Experts of a small language model: 38.1M parameters.
Below are experts of layer 3 (counted from 0) of a mixture-of-experts language model. Rows are named router (the router's row for the expert), gate (a neuron's input weights, with its number), up (a neuron's input weights, with its number), down (a neuron's output weights, with its number) and show model dimensions 0-95. Each number is 500 + 25 x the weight over its row's rms, rounded and kept within 0 to 999. Numbers have three digits each.
After each expert's rows: "mostly gets" lists some tokens that are sent to it at least half of the time. This comes from a sample of Wikipedia text that the model never trained on.

# expert 11
router:531478499497467538486557516515493493495486515501514526517533473519482466499520521492469491492503514492491541476528491544504490488515523494494479503521502542493468513527508514542464497478513536506451525457541449518478497536486499496532501481464522523473470540506501497525464464516543496457
gate0:508481492505475481497541502518509509546499445485524514518486561489507517506535504531479485472483497536493498508491517524554520504519540464553515491522538532496465499499442522504448454500518462531482559503452516495490465485478481494501441516527513461500509497483507454495522515473537533466
up0:476521504492528517516458492454515489508447566472489504499526456545485447467466505492555514504519510474519498494528508472491503512518485493459492512493461469480509507489527480514487534524497475456463474518516497467522506475501489479512529475489504511553536517482504517484511445521490477498
down0:500437508494493512500539478516500503532469448494502489493498518477500541502425490519483510492501509525498532506492470487497487492503482528528505504511485502536510543493549483510479512503514493468461487517496513524491498521517479518545455504485462515488517467510520536492490490543471506511
gate1:524456470499488459518518502501525478504502509512476507554540552477521479490480493462519495475473512487498463491500487469521458471526546485491519528491461491477465499489496507511502519535533516477508499453445508494530479485533546501496547489484504498510518485488474525456520518497526488508
up1:492464453519495529490497506508503494468531499457503494500552492499479513499492437490440512501497529529466480477506532483502513523537525501513510540469506549523528557547509531451504506488515532489460523509451459432511456540501481488510517525504528516482484494512528495493478472492465564526
down1:554471448517490491477489496489529475476560481447514485479519519518460472486515509447489518509506525440504518526497517511471489502492527503486523509493498521512471498501503506504500524540532489507484516520489501466505486462476492489536477508490511474486507487518474507494501549512468508534
gate2:516512514509506469494479524533510530492526491483501516530538467474523496479481482462515508503487551568510472491548461479467552476503522451498483464527527452481474510465457506530514497480481506498534494490463494452519488476501506513523548492492513495538485511492482511492500491506486490483
up2:490533496476520474532479513555506534497546491491478489483496486496545471496516513463523543528474548509501507522507473426476491504491485490502468483506520519510479509483505489514544520481525498521519511491478502432494447454490503549522556491505484496500504490484448484482493493505518463508
down2:485520525485513510494523504533492509524488561496555467497550499501495495514510490497508500528491492544532473480473483455538496516518481494462495458460543508512476461455551501486485510509506496510541495549466515489555477484509437490529442485478520506474505503497489482471488489472490527481
gate3:520548507443492480501553488531498437475487518500480508526542488455481482468505482543502472538491520486460473490529555510487554493519515538508496478523520520466535464492512497498511490515525507497480534488494515485473491500462478487546504487503441538576502480505508495501458515481510459490
up3:500502533492504539528505478501506480499489519505470541481534505528478514487484498430460499531522529512500492494481568507543501514525485510525487509493495441504523457499521510533525517497499489471504534490513513459535511526493494524455530516492495482505492473515509504497498503493482470504
down3:522503489523507501508474509554507522500515480493525455516500485518540530479495503486476524546489521501492468537459523525467544452498522509529516476476509530491501523546498509505534515472469535499528519483511500484466510493530534469534481466514517488494489515555493505535482509500457480511
gate4:545507507483498501523500539495478489541508510491475522466454507494516486557519502514527466504507527474503479532513534520441463485513512517483476487473461578473475526500473469529458458497534481495506520462511467495490487447519493461518526464519513485506502499487500461453479479513517492509
up4:453475521511474479509449441494505501541492492519469489522513542467483523514515515411523514495525471474522521539535453545470539520538529482536487503524475478506505520486485484468514492489557510484488524506471493503502524488494500503496524501512499473515517468467493463509504514484498513501
down4:489561484542486480521518507508493461522516485485462456505488531519502473511487493474528487503524481530533460504526493506495510477554496475477497466510513513462502530540458523505510501478491560521522512534502557519518480490461521501487437506460536476542517503495506473495448515498526496465
mostly gets: " South", " North", " River", " south", " north", " Western"

# expert 20
router:505470528488481532492548476523525494466443510486521519535512452521451489514543508496445483488487539536514528448509482514506500516537523542512453519507484539521472498470485524510531492456517531476463487514533461523485535492498521508496500509485508500473495531516481485493477470535504503476
gate0:455446535524483535493500529511484506539509481507465511504488453524499533518527464526426535518507488507463545509480507497495482513462513529497498463480496499435439484506516462485546519493491478502485486458483489494496532507466508482517523481484484499500521557477501522491507515494518494506
up0:448469501501515481494479500521451504482526432491507548514494487525488515489506488478481493524508498495511466489507495479472488517481451551503499494505495504471456479492515505449538522532506476539499505513520474494501519483508524468547494493509499483503503490509493497495537484498488455527
down0:490476525498455519472519508509497470524526465517509498517480490548508498521499480513515515500494477499499527497529512468449511504472479553503509513517458491472460470497533502518511519477499506469488490534483511481516475486502532538494469524414487491500465519521489471398547494490492512489
gate1:518542470516481472493508473502528500489513518453499488509520507500496481519503496492469470480516476497512495520550507470488483504504503520483465492497481498492472491515512512503507486507508502508484483492504504520491477465506454518509535483529485454545509473476542506496497482487523465478
up1:499476556450507513492485504500455496470525499479485471481482488514499489531491491449505532533509522524476501476543494476550480518493461531476493480505526501515449451510492492520467509468513517508488510480520552472503514508508481523492517486553501519536461476526507518449530460535529537523
down1:504520449524514507529494533534405503513506460527487502503506518473529484441488497478549525481464506518541494487472511496467516491492470451495509476514476487504451514496500541506462530508493523537548473495468501527479543466480497479489496525547527487479469493523487474516485515504500507475
gate2:481502523525526511472536508488514505513476503508518526524505523526471474486488510493496493499515449472497504473465486511492496492530481512526477494497492524503485450579538549541500509511538516516489473534490489509537478500503534517513483491535508509481507556462485514483530491496513471526
up2:505459521499477498489492516508488497480488500496524513494533464481476506489533496457480537471496529520467516517482492486547471542509473513465488461478480524506465521516482447516462503514457532523520508523496509489481492455506492496473523537505466483507502504487518529526545509466481514485
down2:490482496510515498515495500492536526457470485554560515482459509536506477479506525504505452500523531481529483525489471534496529549521468494526478506493460512533474500484504481487470528514510526513452461522488512496500489545490507527505555520497526543460529470489516445510485492481491470461
gate3:500486513504487481502510470500505570500568501506518479517475508492527462498499525560496488422470491513483475469515499493537525508502505542491488481550530534510462527478547513482518483503512493527537495520520514521489479500474507459486485474491546486491470515471504492511475493552498482513
up3:482471482502522440502518522537467507496499493520520501470506465499503510531519504526548553456470514497511463488528495456501519521500518474461485465475533510530467488471513494490534463515522479522498523532528536551470487518494492497465442507490483452526523485495532467532481491534495505477
down3:486506475502534512518511512515467531511490513469538497532514545502467451516532491513527535552472531534533445435479497487517501452491506503494468497496512491511457501506521505482508513516495487474470448479527518488501507534481497513479499493509488486509475482519517511542461498491498487510
gate4:535495506488490472471495510494529512439474515454494513526510499501460508500558547529552532525474487507491464521499470476493508489517493485498455489475492472473504516524510447506512455495520477470547486509511513466517527487473497506491512476517528513516494472510493551523499497562516502484
up4:509517491495492511519519544476500500504478499479478493464473523499436454514543561495524525508487488517498495458542487498493546506485459463483505492499505495485467515512530477546466493489489490474540506487485486493507479504534484520475499532520530505503530515495528522511488483504517500494
down4:454517485498485484489484545490495508521518482473503492554498496500540497506471474476527494510505490523530475482524523465477486531463540430499485479479478531501469532544517486499544494485458526463501560529478549457495537526509498485506534500502517562516493496485507478485515525496509491545
mostly gets: "u", "o", "au", "ara", "ari", "ra"

# expert 30
router:535481501528461533485512512511524489462468496482483511492504474521462475507533530513473471485533501510502504472494482517518519467500545546488472503513487528539508517476479521517483492474522525470471504489539467526468486491503527531530497476471497532462466543566488501496472464529480477458
gate0:534516483495498514486488502547468510516483518481540486499483501511474480556512469512526496488549514522497506500540483513521512495514469495509497503465514526529450502479511490491517494536517505520476490489501488482483484523505439472505532512482486490493467548557481466480467502527499493475
up0:522522525492483508462512462476492467538542539474519483492505507501483493499535524514520494484532547470502500530530508475521501504472493540524482511501510455456491490499482524526477479518529485520463536497435486500537518503463496498512492511497473472522492508464502512488482500444514457540
down0:542479496523450513470463470486538518577469515509526494492508502487497530509491507511480498572536482488523498465471504490519490502487504496554491503499494507519500476496493498462476479513543513487486471522499485496515523472544462511495522512497477498463517508504504458514484513487523529495
gate1:539499481515483506543514511530506524477479490498528496487506507475530488493499497499466439531517472539406488530485517509496515460472530470473461540497511466499527471481484513510525471535537491474493512508510500478534491506512517483485547503519525499547508494555512489497514520519463498484
up1:471530541526533510487536499490460513525545504504491480544463478510517522492520512524473528516488515509471527493464477499486485503463495467511508516502527491512535504526504497431450500470499509494473541535528460495499487536513526473504495500484539495498490496488512491481465465507517526541
down1:516516478471494521495488494500493488542477537509527513539507487488491494507510456494500467501537497486532492491504485483528489502527496533530553525502525486532482486514546492413537458472508505526516488510501464500481528481482502509505540539475477526517527495487511505523493493511502469515
gate2:523486507474464491552491511495534499427512469485567499489485517463495459475501500513487479492506562496510543521451488503466504539535508496515464510499511536502485476527478518497469512498468462511481504488496483466489499534509524516527514506507494529465478486471518508525443518487478524467
up2:492514479486482521567473499476518557509478480518525474502510530460498496494458544483520466467532523526498525510500486477460496496460501468503495491502509502488470486467485514492486538503485511514486499495495496471505486521503449513506564489537507501503504481472513490528468498517473550518
down2:491565499489479501540478523426528504500508510528467507502501531491565518504464490500583498445507513493493482510517463496471465524514490489545547441499509526514532497503512464495520528492502520510502543519511453476486505470466492470448467484510525485496483512479539495464523520532513487475
gate3:509486526475536531499490506482541468503445491499477533466497477459528488529493491557458477462499537481510543524500485534472501483480557488478498508481533536487494505495523528484519490503472523463513521503550503541518496540511498485495512493476500486515464516508502445491503498537455454440
up3:501488502470556523492502495485515522456477484530485538487526488451512500519469482497472509455518501500517536501491509509443508502454564514497501501475462513478498504459488545480500498452492513460486527530543483530509515502502496497468491497502529465492502513506487463493523508552483436490
down3:471504507513516506443514492552533510524472524507506478465444517491522455520524498505497521489496535478522542495536556508510517484495512448509478517524461476491485495472504488410552481498494532507534482468500530491503507546516452528484454513498448484467476482506505458456483537500511498511
gate4:481484473461486520529519436452526498496470537504486522493484495519492510504506534481504517515478496556515493518521485518509487479519519491494506506541496481451532521504506468474448522472464493461489469503472457479512498531511540484517514516457499515481475509507488497516520501506488491483
up4:498510501493491478499537539524525527517476497487501519492476526485448462520563481490496435513501507484545529463482525509501498500505519449475501486528531531538495461509501535514508550540537495524530497499478464517477479480457457480456513512475470505517468533498503499533504525473461484517
down4:480525473512533499505507516471487498511469478491523529508517541520485516504520486479502530482528544461550520519518536489519493490490505486472474513545472496491531449493482486500503482487524498486535479494483504460508491504451502463519522503474476480565494510499526499511487538517525527495
mostly gets: "′", " $", "_{", "ă", " sq"

# expert 24
router:502473520481488527479536479540526501502467519490508520500493500525437472516519509491480496514505554503512515475498459509507500490530511497518460511494469547523494510451514513525530489457527519466451497520516483509490545487509505529526501528467522519479501529543528490489463466530484489493
gate0:494492508521525488477494465466531438494479519446503516479527453494496494508490523511470491474503533515484522530516504494496501526515483475494535490533499510487448544509516548453489491480536543478464445488487529499522470528498498541550501487496463480497497501465483479495477511497469511468
up0:510495506524501502495515473499508477485530464501486514507518506471503530524472488483501508471492547499485474501519488486511470536491533497498488497529452538514446500479473522461495556529527494503466493510459585500520452499522518512504541498505516479436506484505501499464456512495481513483
down0:497455539508482528507483519541509503529518505510470537535494514470499523495501505507542514444495511499488476496524515492521521495491518460501480472526514519463454471485457515480477523493489441508516500507518465469576507494538529513433531524490512484499437496511512481508458508502526545482
gate1:559468479484498522471520493546488513479520499494476511514505488515478459470495517503508546503471484510481503534493531484534487504471511473453504501511475500513458510506484520497492504499508547524495509515523503553481476529478479542489469459509534487502497529477496501473517531486472522507
up1:492498479484531518500565500484480491546538491501488472476480466479492468503511509497448539566528523488440508463484508502491481555461510499504516517493541485495455517481500472500495513502522506460486526479501505496490505517477483512536461464526485498519496526465510528495486494477498530513
down1:498461474488441506475539494461477519498517513533519482485496483441493447499471460486494498500505535526523500521484515492484507446516454523554522516470521451527533535484494525503482494505522558544469480478493503523476464516514449521535473525486550514527522499519501528491469512515496556510
gate2:500448519537519540519499490490506478486537495512476493464531480493477485499496496498499525501493539505547536553510492511515490521509516529446477483519491523507522495502484503495539421507502514487508489492520514492484521487464492487515505502470497527520480487524561473495506486519496489488
up2:493483505450504512492544565515525504495437490490528527509446499482492509482516509520505487481525471486492489453476508496487528506521478475515507500470500474492464486503504501518508511526485526480525521518544505488503452483507519535488509525535495472454497515509484524521501496463494469507
down2:461503513495496471490446469491481469545487510510463501520479508474523484498529523516503494486478528506464530495466486495479535501502524514525510542496515527512484484484478487538528545480505554515492490533453489514493436503527562490494530492509501483463497498458507521552494488515502479487
gate3:521525498477530532516508503552429543490469502496465530499470492566501491515464516468479522509493510483494490463511525516506545517508474489488498503509538498498521519483542506518500481516440528525475521517516554485495481483535498502502553479476478510479495509493499532494496490535483513509
up3:509502445556496486529478480493504497504544509477505499500522475487464540510540465555501501520477526498484526476484475451522531495481496501516493557500441484487462499522514505506485503498497459503512492528484482473483491492519521504485508481494496502485477489499510537463557525496477557503
down3:552511492505461507491519505506480496483502501488457504566501471538479476531509462484490510497464519507507526474477513538469454516490482513542476486560499479494503522499509518525436541479487504463507528496490523509528507489496508518508456464522535518507505547470503524509526504531500519467
gate4:552504464527496498506487503489524491501481465517501482487528496512515461492475476487541522544563514509475514456521503471522528523489524517510503492503536505531527481483501465545502528504516494477515485520501504485490511505516526473481454519480498466457534481517442500508518495513489515505
up4:497524516473507502501464513552486506507536546524502488468479518453506557505475455501483517547486521585518531500458496453486537546467495498485480511538490483478462514485495520484477512480488549478490514434512518493480466533529477511488513480516507540521483503528491446511505463504492494490
down4:513479439503526524471532543497503506509520494487477503514540503508461540558502546453492476508487520497513511485489501495533501500539524484518470467482485480462495488532510467476524529516520491514575495462523517501475501482496506476509466515488476544463551482476481512546517490432508469501
mostly gets: "man", "che", "ton", "berg", "ley", "men"

# expert 13
router:503464525489471500498515524479479526486479504492517510531490507519451476519527508525465477514506531500513509445486517513480502473542523510474448479505510557511467549488512518519467481483545485448492472529514491524483494491518517533509521499480486528468471544504503465501485476510521466477
gate0:509487545476481509498499501513471480498479484496503563530504511526494468485473492495489480525486487506489510503496507531497476535483514518486463496493527532487518500507434528545486508550502512499509493493522529521518505491497467464495481519472486525522499454491508480493509481472463486497
up0:518446516477508493508461485481498502516524508506506534521522503520501503516514522475488485539488481506437479508533432512497494555518535474503474493508480519506484519512466515510504508524490486515541510497515492514526512527487496438472488524525497480476516492484469490496508507490466511503
down0:513512477451493520517470533490524476495514500480501459528493508478484461490525484493484500494470512523486490542512504491499479487477543488500495489498500499501522522508530478512465497491472502488512498531526505519462512569555518494517470435483470504500489508524532503496507473497459510506
gate1:499485503473426486523497471478507517491525525565519542511465488508504489553499504505515479498539459483517529510484504508489553431490526470501517460474467541469470469526530498501497479494477478498506521476475507494521496472513522537514488550503531512501488489533525476519481499528552488513
up1:485498482464485464497473493491516489495507461556456518485455490510531502511511491487492453546541503503467500473497491495501486473460486492516472449498528484468483496498526517498492474513519503535497493496489514506484534497526534500540494517476514506552492480487500517551520510538546477534
down1:502519511467514487518484483514449509475506493542475457503493502490505507493487488512442492524478490476501528492500523480496500555482483493458494485532526544541495480487505490510476544474505490532472540508540521490470506473486520494520538469493521497502456510454501491449491504481565536487
gate2:517505478520532462524469488512538481508531468492490528481500502472495474493507502554509514471528492502558497468503533524467516483499501494463473476480500490517495532524471495526540460500505443451530523542521449507497490458492506517511507486499536502538451485480489441512473515479506474517
up2:545503519518554464466480536503497469503498471504513496486479475509511556498484493468480479472562495487540455495518519500481484475502555466478512461494479485507491506493504469519496504429510485497454513544497470466525484509486521522507477492476513553552508474506482455551451508491495484532
down2:470534519507519481514471548468502534499501493500484446506506495494490497503481494493469518569494516463531467492473513536488468515500517533514505493485488494494502521530517497490506532521526453476520497513567489515491503465528520513512490519499510499493438480474513491538500477495503476536
gate3:475514537518513495527503502507478551497488532539525521478524511476496490526501483511507443475476432486521552472493464546498546525514504485532503465518520549523476483518487454519471506501504481472492489506567489532481409522494528506506494526459499488512484528526479533492477516504492503525
up3:466514522470509462490503525498445516500492526545508479458504458492482525497498503513477439495504490467523561502499516562500509523478493505485524489535495536514500495555491501485441503565530555459481466507521491527478493499540511510503509501511479503502565522542487531523466492467482503515
down3:474480483505500494514498492509505477506534498559452495487522517511521439449500461489475529495526481444519535492511515513499529520476477480498468453479486516472552446483521527485508478516508515489480454493494528504463517501482446489535506460527467534485524475477541509485520521499480471509
gate4:505473477526500480476495501468521504489526513508540512581463491460472502507522497463516510490500501487511472488503454470506490522529530477466489543491519496487465527510494484474494477530525480530523494536471504516506520512536526513485524536522516513470455521540492495461501506546524475510
up4:490496502464496521516511525523489501513489488509455492472502519537542485483467467503482484520486511502492533494525525471488452510468466524522507469493505485539510478541510502536515504464459490524529524486520462480558526500520488472511509445447517535502515500481500502496491494501465512495
down4:503457492492456479512476549470521465497535474530485519479457498512486488509487477506465526521500484460517466510468513520530501489516455548524492466488505516507491526506524484531456515493520507475472482498550513442500506454534489460462486500475526469492528512554517524484521510543482465491
mostly gets: "ial", "ular", "by", "air", "vel", "ual"

# expert 14
router:541462514485445523482530534500497500485483494487509547564516443525494446478532519478484461494532465499503531476520494509509492477516519523504476527517498525513496512501532534544473451474519513483465533500515448527482497537505559527542488502488512531499487542520529524517498476526520488492
gate0:477504536496473513538488467502507538494491522496522456472514470487504516473495465531489560548479483513500479503513494499504543525527524523514532539485515508509491496505526486523490496520473521481487458499495540514511498519477509521489499513458469503497514527550495495533467535474471478450
up0:500470473547513491480532479500468470529465478474477529534512498518498474510497527527485505500529485502504510490463522517518476501520481433481487481510495523492528491498512512490507524521502516535511444506482534509530470509490500455504481535506513527478470530434497467524545440509503501514
down0:561525498519476526492526517501578467486507491490466558529487483501476490500488529466441514485537497473479555498484497474498513482506499508458469517522475512484542503513511481475485446543510543523509518522476505519480499518487509506470517503485461461550523480519509484478506478483462501486
gate1:513482516527516508500491507464489497541504534485472487501511494469495519518533507495499475525516503500545543463529541502541510471538512515508471494487466519490534510511574509488490532459488491474507498464518479527481483483458499478515509526440479542518547507485487496513481514497480516513
up1:498492524510495486506453474518452524508512454472495514504497515515475501507447494510503472482501507520484487553480509510480479463474512496478489498455477553410503484530530516481499474518505491493492457501513510520494533479488515428491500477471531469545507522501520521531488485505513463498
down1:476505496480457524504495489524503511503481503486499503499538500470522565574394497523507477514515478495489466522535524502559475515520488491516534477517466508483480511475472494480476455478499453517502459546515527470511512479520518439482497473432501472517521532489522499520459505500472478492
gate2:466471518473493504491470463480519559488513526504441454495492510491518476490511484523519482507484500502503477487512495490488543519446516559464533474484498498488504520518496528485489470497509539474528491474476539489507488522534506555506486526479519526532484502450531519497452492500503503496
up2:482470512554482503469451509491513529519505514499459447443483525455495487483505489489460512498492492490478462514481503496453509464475469524494503489510483491517546533471500524497483479460500542518507491507453515536517552492531544516510495501509510528530471481515472502490434507493473493530
down2:497503482502511519502500514502480491463534508525485508470505467511492522507493538502524509483460494530500525517502547504479546497543476522492505520505503511486476463458462436480469488476496495488485477503514495461496521481463495509512484495505522508488492515539512547491506547475489513537
gate3:459490501502458521505485520500492512503528491465500501546495512485521484486468500482522519508509478489483522440498491498502502500534494511551456511497492529486534504481509437473491507509517490529545477531512523538520497499461464497512509486475535539523519502509489474474495528518468517490
up3:501522448489501540537525506495529508520518462497488496559522514491500505517458539442496527477551505517465505474517551475516488503564482486525515489501551490490488455462488481489489482534515484503518498511498458504495527484499491482492508513478515490427494489519466519512506481502476540534
down3:510516499471463486515479464540514516514535506474531500471501511482516478478486522524477525465501472478521487507513492464494457486536421486503462502514506541513526518488499507525523495528489509487507496511474510503516477515477536544496482485490479477490493562470491488485477475446452545441
gate4:523482526503481514515487495517502489443486514485502512482491471506494515526527503477509517512501528524507490484537515465527501495490481528488452485448442539492521490497541451520480515509521486469544532488509511435505524495480508484495497523469553499501461477529542507518544530524461505462
up4:529513512532481477539471482500528480475485531511503504503508488495505478474486494496518514498536473487496481481522500477524458463507475508483492492469470511515541514496494519510493497508501510484544507520529506490527445476482496496465486517511488541524486494492521548527471504541506544487
down4:532510555495474478502511482531473504552476489530469512459478516480487458476461505514505482521477515498494485479535484456481531493489488489470548508519501499505550513511519513450531476496513499489526470482474487479493475497502513476477471486495511489522488521520495527533459507498510489464
mostly gets: " for", " of", " by", " as", " For", " about"

# expert 47
router:530445530493456523501519536511499496472475500502468546510542467521478457518508548470454480485556546521529527483503501524507510515502517567484477510539499530528479530485513537549470471471492491476461519484511464526469490539490541508525522508475515528499488534494504502517493497509529478474
gate0:517499460513485576527451507552503557452509509512499490514508525517511477507477494503481466498542504463500483510499530514478489479507509494473474487540498528435547495494514503503483464499506469472494478488493503526472513538513488540468458500486515504466475537501479501497500476471525441523
up0:466501463513511541545456503480513553474495508502508486509491512526565508541484496498517440467517520484482507486436506485442552502509535493453475501483479484496535523467486499541508472524504468517526469471506460528496505512533507530496521485488510457469500504489480473483478456522522467514
down0:433474482520508442495554478487496535463531521507515494533464504488464500482511469547514514432530482466501521509503521494493479516517509467494515462489483474475470493471519521548491504504467493498468542480503514484538513466507497490478533521442498509509493526487499488474527509476514485490
gate1:504540464516525452512477486518470540485519470500476511477544482522493530521479505503509494476513514498505508502430451488517539504505509497525515520475572532524469503514492493508468494481490488511508498529485497482516506524470486505473536497461488504518518512503475472487465528518533487465
up1:494475538479508524498483518480504458506494528494510493522465505482537500520492520508492511534465489509489475504532485492530460508493506518453462468582437496475541508473495456478540488528497505502490442455530526539483514476524488499505500519534519508472498506489534529481531501499496516537
down1:507469480501487518512506518512450505455469495518528471533499494520471500494485492477490544504482532499533495500502465487459528535534499472474513486469479505535484513537503526493580507505489485520495504452470447533448477473466465478487542520458517507497525553579506470488521486524546458500
gate2:468547492513513510501517506483536521471506497469534522475502482513452456502540489504492462497495510531457492514440503473518488499486509466518515512541500509519484497490489509508514516507526505520483513482501526482557524478446472470518492544499487529463492507510489502534454499496506509479
up2:507464508480505509502466476541527509466498472515467512496512480525538551482488498483466542489565496520517506482525470529509555498459507497475459502503533494477463491541489508499492505515483474504525516503485453450506473480502531502476493492510459463455524508517462499479521528514488510480
down2:493523479492505496503487468465507497495493539480504488535512491467471491544508512459537515501475501509494493518465497519531498530486522528533452475503500511539470518532553500506474528481534544446510458509511472489471540479487508546485470568525490502559474537502526523473505500503476465504
gate3:489535524492514564499492473493468477524552491520491475466525590528463494504505517522498484498530511465517507508475454519511449508459493495548509491479542469475462520545446484489472512443470442514549523501446507536485501496504489484504492485501480482521539505500456487535493495540501518483
up3:496486430496508507483483496468522522499458525471512508520509423513479510529513502476469541527457482531468472556562479512466484543507536503486510531510541498478516479509535507488509508510496512503506490525552480477485519491506455529514496475512488552514455480509549455455537512508509470498
down3:512470546483478460479532506510537493486496499531521515516461490488504478526517497429512523508510488520450455493465503486540490499491499537466504485489453503528520532507489518467507479530511518479491499462495479487455496517519500513486484505499487549500492484538472512533580549534470475513
gate4:485464526561498529504481492545498467490491510539504475507473475508499477487484473502500470522436460476517481522511474526482518484524493532435478452498460501495482511473492505516510514497511459456506502516486502513516507537497473454546504480547513467504494539499526494435491517469541502474
up4:458491489473454508531499512508537473478531504484510455494495505533491502513493455500495500511518488497512540471540500512547547489511486484482500497522506489480552519441519517471497443519452512513489456493521506496478479541520483535516464481520510515497488497505504487544545493527483484506
down4:467488511513488528475515494514541495486500500494518510499499507509567560486512516505467562503537532469463523465496461510502488534510513541569495472491496455508500506475496477508516514504431528515477530492526513486535514495543477532458526499516482500477475540503460509507515507517481480527
mostly gets: " with", " on", " after", " in", " during", " while"

# expert 41
router:538470516515472545504515507494523485481464482496475536508492476514459469487513530477466485500531510493498534475486490549514525473507522531540455509529485520527481521488472526518482482500508512481450505490503467528474507509486549529526462495464490519487474498508497511502500469528547492466
gate0:498510518500470519488470525465506530498522511485510525510499494488511501498474482528496507505501501532526526507496508486522512454448497467484490462510468527475500512526484507527524510483492445482536510495497497519523515508548505499493494459491505491457481450491487485504518527567523499495
up0:516470553484496502484474487489499542517525488491521492455514515481501534480471518518505485464484500526500492510563481473499480450444486499509496494493479549491492502568506499497487481511499469516550486552445461550488516541501526534533511470541473438454505484498517485513531493485532489506
down0:472498479508453471477513512509509526484527486468528466483472452507535495468522436517487505518493545497481481511477545543469453497514505498530499464504518500466513437519470544510457477536488474420470561493503510512491497495492478512487489490493514486485505474519497514483496496516498428520
gate1:503472514505476541542452527532551506515498532499486525512474515507476539481457492488459553458475494508528486490459526511504515502496521531533503538461515550475461518473482538510506512508485521472498483514496529468484457524475512465488521512478516473504541522462458513559522510487512503480
up1:470493504513493486532483510497520488540513531518543474492525494517522454462497508486549476515520447524478500477537505499539479493516483475492554456476491466524520494516493536480543506510587499479474496493464483500534528504507514516527509477534498521524484513475497476476490460482484533497
down1:561481482499488505512525514526503492493504493493495497488490520498507495508540503462493532478483513467477481505463506536499543455515499504481530495513497488511483471517469517466519474503502476487488501504529531510509507492518478471533539509523490533499557446463543537502456518514492546498
gate2:535495453527493536522506503508484478489489509498549535451511489496493454532502451520483504512521540497523508494512530531503523506507509481505494557482448482510500523506508503505495513502502516459491519500498468480502482526492484500525478464521480466525505554502507516505522520478516490527
up2:504508443506500495512505551525469523491488533475559523432496506495487512507480489532482523548501507485516504473498531535507469482470496497505492530456456489509504488505489529474492493489479514444494501499488505497502514562498496475492469457511485505504495528521480496506530524469524463518
down2:531504523518506485498493482472506510540470529512500538502528544502450465504496499502506511516466513559480494475456449504507525483486487536497502490467499470494516477542505482456501502534503477495473459501524499470491477520499491476522510460492437535493483498528526511478492495508450511508
gate3:475512502503478490512517506482489498526488521501542512535505509534480485494513495572456514522516499466492512456499491513453503498500495524488535528468531479488451557494528489508456555513493512535503477526516513478480462467513518472478525519528518506524484512553488510505481484495509470461
up3:522530532485504542494514484544511524500526503497474470489526481465465494516479481441542474496472471559507506560490498522542484510474548464521448512522480520511511502497489522501564492491507494483463523467503509535509533520506501519475494495454455460480499484485486465468526511505508515537
down3:504528508526510471549488495523469471471457527515554520490472517509475527468521528529481477439495508517526475527520503465536486498524488491474473545495528523505516455448480506522480480525534454510497529481517485515463528490483532453562518466516496512520533540499473479499503478483510490469
gate4:514478540513478489500487491467500508502462482544517508545465503510480488522515421470504495502508529472501532520512515486473507504472503534504478537517539468493500492494489488482478479489534446493502549496514508487521500466489493521531511505460507534510507513479491563501528463487502533512
up4:486533453504522495518504496512501446495481504467477476473521521445537490479489541535533475513482493516461480513500499504462525485493496514498540461511477517511498511548481529500531477527500541508512490467497483489474495529526511486502502486473482509483482490524504442501527501540500475504
down4:511499531487542487541477468522531477497512468473500481478531457554504436498478507483508472463514509499482507498517512500463537564517540513512514519501464529539503494457475498509520490492489449516550457510533477469508490485510488500517503481484521504525485482511495536526527487499479488487
mostly gets: " (", " \"", "(", "^{", " '", " ["